Experts of a small language model.
Experts: 8 experts in each of 7 layers, 512 squared ReLU neurons an expert, 2 picks a token, a softmax router.
Below are experts of layer 9 (counted from 0) of a mixture-of-experts language model. Rows are named router (the router's row for the expert), up (a neuron's input weights, with its number), down (a neuron's output weights, with its number) and show model dimensions 0-255. Each number is 500 + 25 x the weight over its row's rms, rounded and kept within 0 to 999. Numbers have three digits each.
Before each expert's rows: "comes after" lists some tokens at least twice as common just before its tokens as in all text. This comes from a sample of Wikipedia text that the model never trained on. Tokens count by the router's weight.

# expert 3
comes after: " | ", " ", ".", "| ", "; ", ", "
router:453507533512486526485505465545507499506507552508464525493463503491488483491430494506516512548508485471504524494492488494470506473540495526522517455517521501506538473500470501519459539459554539494492530473500488490482471538470499521477504494507459491502484513529488524556508518474540487509471485509489532508469499517500487476467514483470516488491496552498483492521503498493474465528493540527493547510478520504531478485528533496500519481503490465484530514516484445459512502450489455519475527500472488447508449534460465495535526481491458462510480502447501537534491548488497525487507485485474506537489454491528493487502453524501498531519499513486502479474474515487494448506519514535530556476471511504498526499500506502471496483483528543473537514464485531521521541528499523
up7:542470528499502470474491520523468518529527518464492506468489501478484483530442500505503479501491522517488471500496517556507497508517500504498518539513491528455499494490458488490554513517500494489510507500543480504497474522444502519467514458500491498508475541509515554543519489444531521484491441486502522481509501482481491517512502475534479474493507524484481471485494531466515516450518456516517497497489479531521485536452502518504504454464462510542469479496452514485498532476494531504491478483550508490455432526538458505514466556469484502489469469517537489507506514499480495487515506450482524506498502491560473533492511492477501532460519518495473496526554508494533474482494507500479508496467505526482509507561496441498519483513519485505498475512453558485474523501527497
down7:485471508513521514515521492507529499517496500508506504537496480522501516497525479492457497525515505501473452498490506468447510487470470465492507505498494444548494461492523508440465503468507493491496497493491506485488500536556537467521504473528508469487508482518444496476485487538486515465493497474461515497494443488501501546502483509476507510494446498532484568509485522480525490498455526545518491501528515483536516524498514490549488530542506472473500491507527508513491510491520460530519481479528493545510471490483498546538481497555509533538548517505497501487459546478480450497491507536490471504526514485527466523551544486507510464486477562491451531507479460510483484495458501493516500488514481512510518449504499463501452542498510478511489491544496496475474466467537513
up8:512458474483495479462520456459503506537490466496510497486480507509472515500471504481485460495498502474475491509504494502461529499538493551536496521508560487507514512473509487508538553481460496505490444546492446460475528508442481487536498559477522470482475499509510499487500448510508537491543502485448504504499472501512528503500458514542464484496488552482524519497490453480493532518524444544499475495527488474551508518499439488534502484517455510474509475500540473466481522537495489496522490513540501501504518501524523514500541504487506487509517507475486516463549481503506544539537500527481508501495505476512471493520505473468496520533474500497506468485501468473478483485475518473510541489558500471508553464513500496512572494492478500504525527521525492493507502509502516
down8:534486480522546508463512517458498495436493524500484522498503477467522529497544478492527485481504509503488464514521570514452515490528530503555499592512451485470498480471480500564501476493493484496491480494464492547518534448476520486472481516529510480488499469524469498530478468530493485479515534491492517502537508499492514496530511507496513469524443494512472534475482510506426488473476483466486529481526470534489497482503474494490483467513539500503484499493508477509515533492505509510490478487551514485495500492536500539498486474496539506549496473523489500475521488500482501536515504503533498493492475489508485517476499496495531518511508517497486536471498539447547483503462457492505496486527481474504558521534471519537517501491474515541516529488504511555540496458505465
up9:534494505503504530503494467507538493495504501470480578516480483442516567504514505502554494484472488480440498519502503520450515471557501530521485507513494469507515533493534482483511459500463472518514501513507484499479505517488509480483528532524523451519510508524507511507530506488508501483467488422482518502535503525523509487489464448482501446482523509523531513506538491493529533503508498524508479525543488478508523526482552463518512475478524507497476522545530490455440460516475488522478517491505445517484462497486515533482527495471509498486485475517482535490556515506510482511518500475485512520494497512509509494528514450505530491492473485497514480480540535511505495510487498454477506510474504528523509509521526492500469498478491483470507510516511531452513514485399540
down9:489511486484523496539496492491543454552501517496523501550510481478503491476487515504520493505468513548471527505468509491483505481494495521497500542510466491441454520510492538500480498505474503470512482571503499464525509531542522466492496526507492468504492478536516511549491483500520429539463508428519483530521545505502540472492496482493522481482487492534517493490507525504535507491532491537517524476514480522493467525516457494521501496473477517546534482479510509500469487436517475515468448524492495484500456483477501513568488542519472512513488522508460507500464460449451460506485516491485487464475521493539516513470516479492474507465496502496501502488508505525507516534453486478534517520515484481502506550518497475458519522486527481469489500477504527480479439506511492
up10:494504475492494512496523484514519514494507481469477471495503527483519513510491539525515527493453486467487490513512461488506484523527435503465507466540513495508549515514516512504544525485482536502506454483514504489534521544499513472474491497514527476486484516503466470484534518482455419507476474494500507502482475448468476519493475512490475496469515460535506476547475514486483472473554507501507475498558547467459491486504487484509494460497458475501557501518515497506470536486506525488534475498505534474521544524500482498488492514531511491494507525466516505514536488536481543488512487517481533506518459533528499510551536465513542519477504487512473536503472531510475509519521540530494552499548480484522556491487549516513507489533507509468462478505550505536478476477476481
down10:515484489516453479500508493491520498517455504506470498532466509470519469484513505446486533519471538519474473505486482514500482494472540471507492536490481500474463484510489494544482508549470495497508464494490519458500476494510480533492508502524432501537529506492514524513466557530500468486490526520498477496471538512531533532473499524510475483477516508496521482476490503539450526526476502520495483483512482473522484533502519487509484511533538532501508488557508533502513496477519463460540533485485508495480492516515506492523484508456525515486499498468500490478472481535468524520530493453476521531513511561470556460483473501436483499492508503485520457527473547514562482494456499475543507494522504428515498434504488469474499535483498451482490475485493496489508457503517498
up11:559513479501536502513536469524545482499520530523469500504471511451483528466526522517488516514452481502494499480484527478478551492509503502532514537493492505524495481488509478522500507496538490496534489549530529569504475538481514538557477526501494480515504533483488507482537468476473481489536561477493483476507494529468483481472485489499474464471497452528465470522551492519493511533535551498516520472496499503496446459543521478527517486495491505486488490461510488448534514495520483510475519510500473459467477473508461489485499475504464543474482502490500523463474547498466539559502524465479516519494491504539480491500475541499481495500516460492481505464541525513511523475511514478460496506524478505534534498518484517489504484464479492511506493509462545494544518466507498
down11:495529489493467529510482514545508522481497517479535478522470481492438536496515457514546498488525470535473509511511508461488507524508490493529504518472493467532469522479470500492498496471514509501524467515520546465501505497476505514493501475530513506511527489486531448471471467491516518553489489463494503510558502525513492480554489491536467502516523439488513491498476437563531525567504502469534467492537536512484477560472525504509483528520485497489512509480507490488500522487470484531555499508499513506475505498470502497490474482499490512528492482456533506466507514500471475479543446525534507516507509494536440511479556493498509491530440541470502473540505500495500487526502511536518487489510463531489504498507515485492479519525491504487531500541522456491462541529476478
up12:526476572486527525429495523493486487495463497504488511505525490500469467518511506521470497476504478490501477476466540469530521552484449515485488553503510527541507464476426529540481512475532507470508483478492473507459484494479552490506475493540507493487517504481521463501490537474529465506487493517527446502479496474456503502478515494540519500513467527476543476493495519521514529485495505509522542472459498506541509481539574486483512502494480489495507495504514502533527452483486497534507501540496469509508506507474487488497476540517475453443492510511461490545519524486524472483491523534521499478505474503459492477506505534516494512478546519466471518501489461482511538503535513481513493483466455498521496522476509533528515481473508483522474477512517486519548543514498497
down12:475467470507535526467503478535529522499480503516536528495541481499472558499494469506498507444506496478474507506554513482475511513499496514450505484485493521504517481523486492524508502488569523494494496473536506458490485470476461509498504499445515489509514491445483492465549486499509466487548496537483498498487444472479494462522488500544511532491553472517507555509489492528541536496493480483521531500467548517504519542470490491501463476502534520487490494489533527510494487479505460505492492510457472457489519513457488443545499500523515504516484501519502537545524483475510503503513509503504496535516509572488508497437500520473525496455522459541530512500518540502514510504508511470499504452511473510491471485492540493520481551470553509475510472510516519500491497473476495
up13:485511530502496475514529515509500561533466506514560527505473519498488503454501487525506482498501509483507461464507486473499546488442468502491521481475515486504474516461519511453508464505493471475516525487544501452501503548504560501502485522518512492492481521505480479482475476531529490535524498456519534534523486470517460499517503497567523494488518535520487489520517497486513489481504500555537490439475504492510502481499525511495507496530528485485504498464513517495452523464555530494483504499505462473496519513510511466516467462457494460535473466487517526467525499491459512513473443478476477538448516510507488507529490488518459515467518531495459517487488493534472509476506467495522510445490512524535463473537468484499466500491502520496511485546507501551473470502470540
down13:486499440463497516468500499544497509463522443451473498541525491487491556534542470491462524539505571540499510524523502515485515531489483520472531517475478499495487505522524540521516499508500493507486496524520551521491516509521548516506482521485495561502527529490508479504515518509514483507497429504496528503441513513545524465423501489506468507474480522532479523514504539497480516503508488486498463556496498499491490478427532484508523480485504488482535461489507494503457516508494518493515536515506520499494488514491498518493500455528521481501506540558473486498491510539502473502500473524472472483513516549498503491503470515467516485478488478481501512489479464527495486532508512517489506504500474502518459474497492476459502545470511511460531471520527481566509526489468470
up14:499536499493488530467508480502520510483491513491467513489514468501480413471468506495485513493491512475467464522470467533486491513494494531448499514515498534516522527500488489502493497502515504492562464442507500491493518511497519489465520524528550456500547500460460509505483491509486495513488531512530523496502519541525496510555534496499476529513552539559508476533499528501508560488533511496449538517497469512445483503509539543517481505531493479519518492491501481478517520487536534515515492499504523518533492470494496508507462479531522467520484527535528519505472454477475547505500480522457516464504523534482477438475528541523513486505498515500521507494487496512484475476493479485503514528564514481465457493499527543466517476459517511515515548510516510469540500491514491
down14:475482527508491485541514499515482558496473522479499483447465509491511538504489507451482514493491484506499521506501492521495465560487528469512509510489526523483548486529549499522509533501487437535488535474511552575457500511528520515487523465513480522523495549482513489517461464547526499513493501482487502500473497485513497500518462503531504484497478488513508492522518515506483511449484487474483498487528476478495523480490483538482478490500498511492486465511497504516517504512482478485532492516527518476539475478506459508518433544479510506468481494478530428481484500446507499440523484502490490532460502467482522507540498497547485513477517532506491480498505550495503469495500502451519532540530494462449490520477513527496531461492473520503525462478512439530526469512518527
up15:503548521476562446479489502493508548516569544518446496490483517546545535451508473487502498472519476505482501482485531489502497526524455479488463461536526531518488471483495495508451470475535529491506507476484517437475499510474498516482507561510496492523475481485470500498501525528483498505518493501488470509496481527540515504498487523506486501469531512509523500535540505539534533497512499467490513486467509502459509476535486449500526484493537479519507518497494503469483498486509498493504497467494499476542522420493561520477485539547512529476504485533512502534496502447487538487478501499486543490479504502492495514528549450505481524479488508498496514502522522522443524522526517493492486515492494536463500503490472491477498448487488488532525512557503529492517474531510508
down15:474505501453518471527476533493538505518562512460453485517455502486504558479462501516491473503507515451484534499484527497493496500487432462494448453536520500515512499526468491463491445519509471515535489445477498493505508517501463530483524574474539501454513523511506483539533516506505521498462512528562525490514505479500516510488503531467512507528519473527523505500443489481523525501487516498488502495480461494475482530497523510499509518472497523572519491543495479508438494504504516529480445519453505490501504509507535502461462522483529520488528500507492534501498502548500476494483480471491526557515498558459516494472492525504479493485501494456518495501480531504481484481487501500477485501513512520494527510461465514496521506485468482508504494526471509457489481513489486
up16:461474533467534507502486476501483479494497478529524505483490496561496487534475474519500526500471505488490508521491479499485529437566517498507527461503523481527476501532498494479514500532490496529484487509500514450515530499472463473509492543560491467471496519501511529484549523483504487472482519510440521496498513508512469544488486476459482501489517495533529527502481476548530512529522478472518522500483543520475513488523505487490511455536465483543511477465536549511475502517512562522502541499514470489468477477577495456502494476537494483501470464508511468513430509530523529456501514523486510524510482517480467476530509509467488526518498465509469472490507511502446520489515462499506505532505502500497536525495472527500471521495457495518468490489523482490508551525481477
down16:515524482514468476472523507496510470494487508530518497481506505527495449487515462503497467511519483539552500508498477466481456549511447504523447492522489519530505494496514449518529513492462520554483471517465527468524519488541504502471473479523500470493532463478483442478482514499463506492527509492486512483562462526479500507535499456489527553518493503515500483522477501507497512489516505488489501464468521487533493487518525503502513491484501507464492521482526541519480458544482531482493558503530500541513493478509514484515479492515534467538450482467507436522478486528506532494469497456526527513494546512486494513510479529507545516485508491528502502561530451490484504489491531510473545524528537513439492510547491502476507498514512532469489473476524487493558514487484494
up17:490508519533495467484506510505484480476544418526482543503483470515456510489518485524479521514514490508483500485494508512561488482523493475499485526482486489499558499465521493480518527531498485520508524526499487523491527506494484475503511516512483492509505490532522512502478501522499442509544483465497557493489477535501460522522485503478550528507566510508498488516475468481470486498509444521447484506469479519503500500505564536515465526503520515526481514498507490479508474514509449512513501509536480509508494537526519534467478478497500466457462485488505499522503492495449531446505468492487483517467511506487461446517517535498477523550536477508491483487487527461490497550466518497508518495527553497510523481537478531449505459513519547487534519469472513492534527447506472
down17:509480459491480523486477455478488504517510514534520524505504516453519496512490485498471512508503517523502519535433466527502509442504518501528478485464441516513528486542501512526500515529550495481504494475472499509520454503493534553553487473506459533515470523509489467479478496528532473526490492486507494476515468499524502491478525500491523536470469509490462478565519491489462505505537499478480510470532498494524522496426464464528533504485503510531495527486476538475514550475538465509550486557536512478485514473517496462508509463502501536508479514553522531459477488523459494469536496506461491484471530476506495481477507521474500503480515514498509478477479481478527552526487490470499509520509499494495539512476462491460532494499490517499511537526481514508497529434501492
up18:525460483512483510490519493486485477486502519495473521524478541532485478512447479496518510593501536508506534485498483533485530458505495486495477470530510475507504439544536455470507479478497481503477527499498475500486512507493496520522457522474497501469459453489521492520510518472482469459509507458510519529492456519481473509544514488497506495509525485482467560465482518469537474515562485506476497487491494489483449473495473501513516477535496523473502486507493500453489513500471484514493486476516468523486508482497505524535490541509496506510485528521478548492517525521452509483462452511509504455546510488455482495491507476494531482519513445481467521523478472479512496486528479493469489480519497509472489535536467520473505483539528529533460493466507538440469544499465492
down18:495533538538445489491507477485443474499479424484517517510480494541476523490493519489505504530496496534506531484503477553497498482487492477505521552486516462515524510482480503521487484523466523483475513495485489477511486478546527461517524501507491520482465499481484508528493488536520514510493501522513529495475489546493517525527510516488529543518500449516530504490535478445517499555485529544516454502529474510502560480527500458547514516495527512494527471458500506537527482482505519483494460496502507499464514482500476463522506523532512496508525535489483521532523521520466446493487510482515492499490515541537509477483536474488482569526501469502527517485459431494482503534472526467496506505454492483521507490503457508489465434506476493529505500511484497459515480464527523
up19:491484500482516495498489483462492538516473472469532503488511485494468528517533503500497440514526508490508535429507529508504533461484556486487491457520482522518524517455483459515529460470484520506476523507539467478541484505471502482501444489511542480473494544506529506516475476523473459548466540506505468538485500499492493485489490509510497538512476509511509532497528553469470528462502515498496485522541497487525458462467459447488508492517511524519522468520507452525543508546488519514486506510494497540530492497514468494465507522452494535500486503507511465555496527489489508487520494509503513476493496495536547487536488488486482567559507517513516480459511521517504500519537537525487529495499497483482560502505532475515456491493529507518535495490493541528474493507492495
down19:528495482491470477523490485476455534477505509483495518485478500486475507496456526475516526499497498480452502507478496487542569498482487551481474507476504490476499495527481516516487546566482511533514530499489535524500482501561500498473472486487491541511512527466450516517504487474468484533510501460497472514529529517555454519505514519484489488468523452535491520471504508508468447499506483532497531476494495523511522514527474536510490526497484450540467488497489509534505503528508488515510487518491505511516503496490474539488469496417492460500535511525491488534480490481497474494558522502524548501504498471545518487550486490524483480518566493497496500517460551489457481493427482432501545481494496491491514480523508495472510497482490513497470498524477513491477469512496520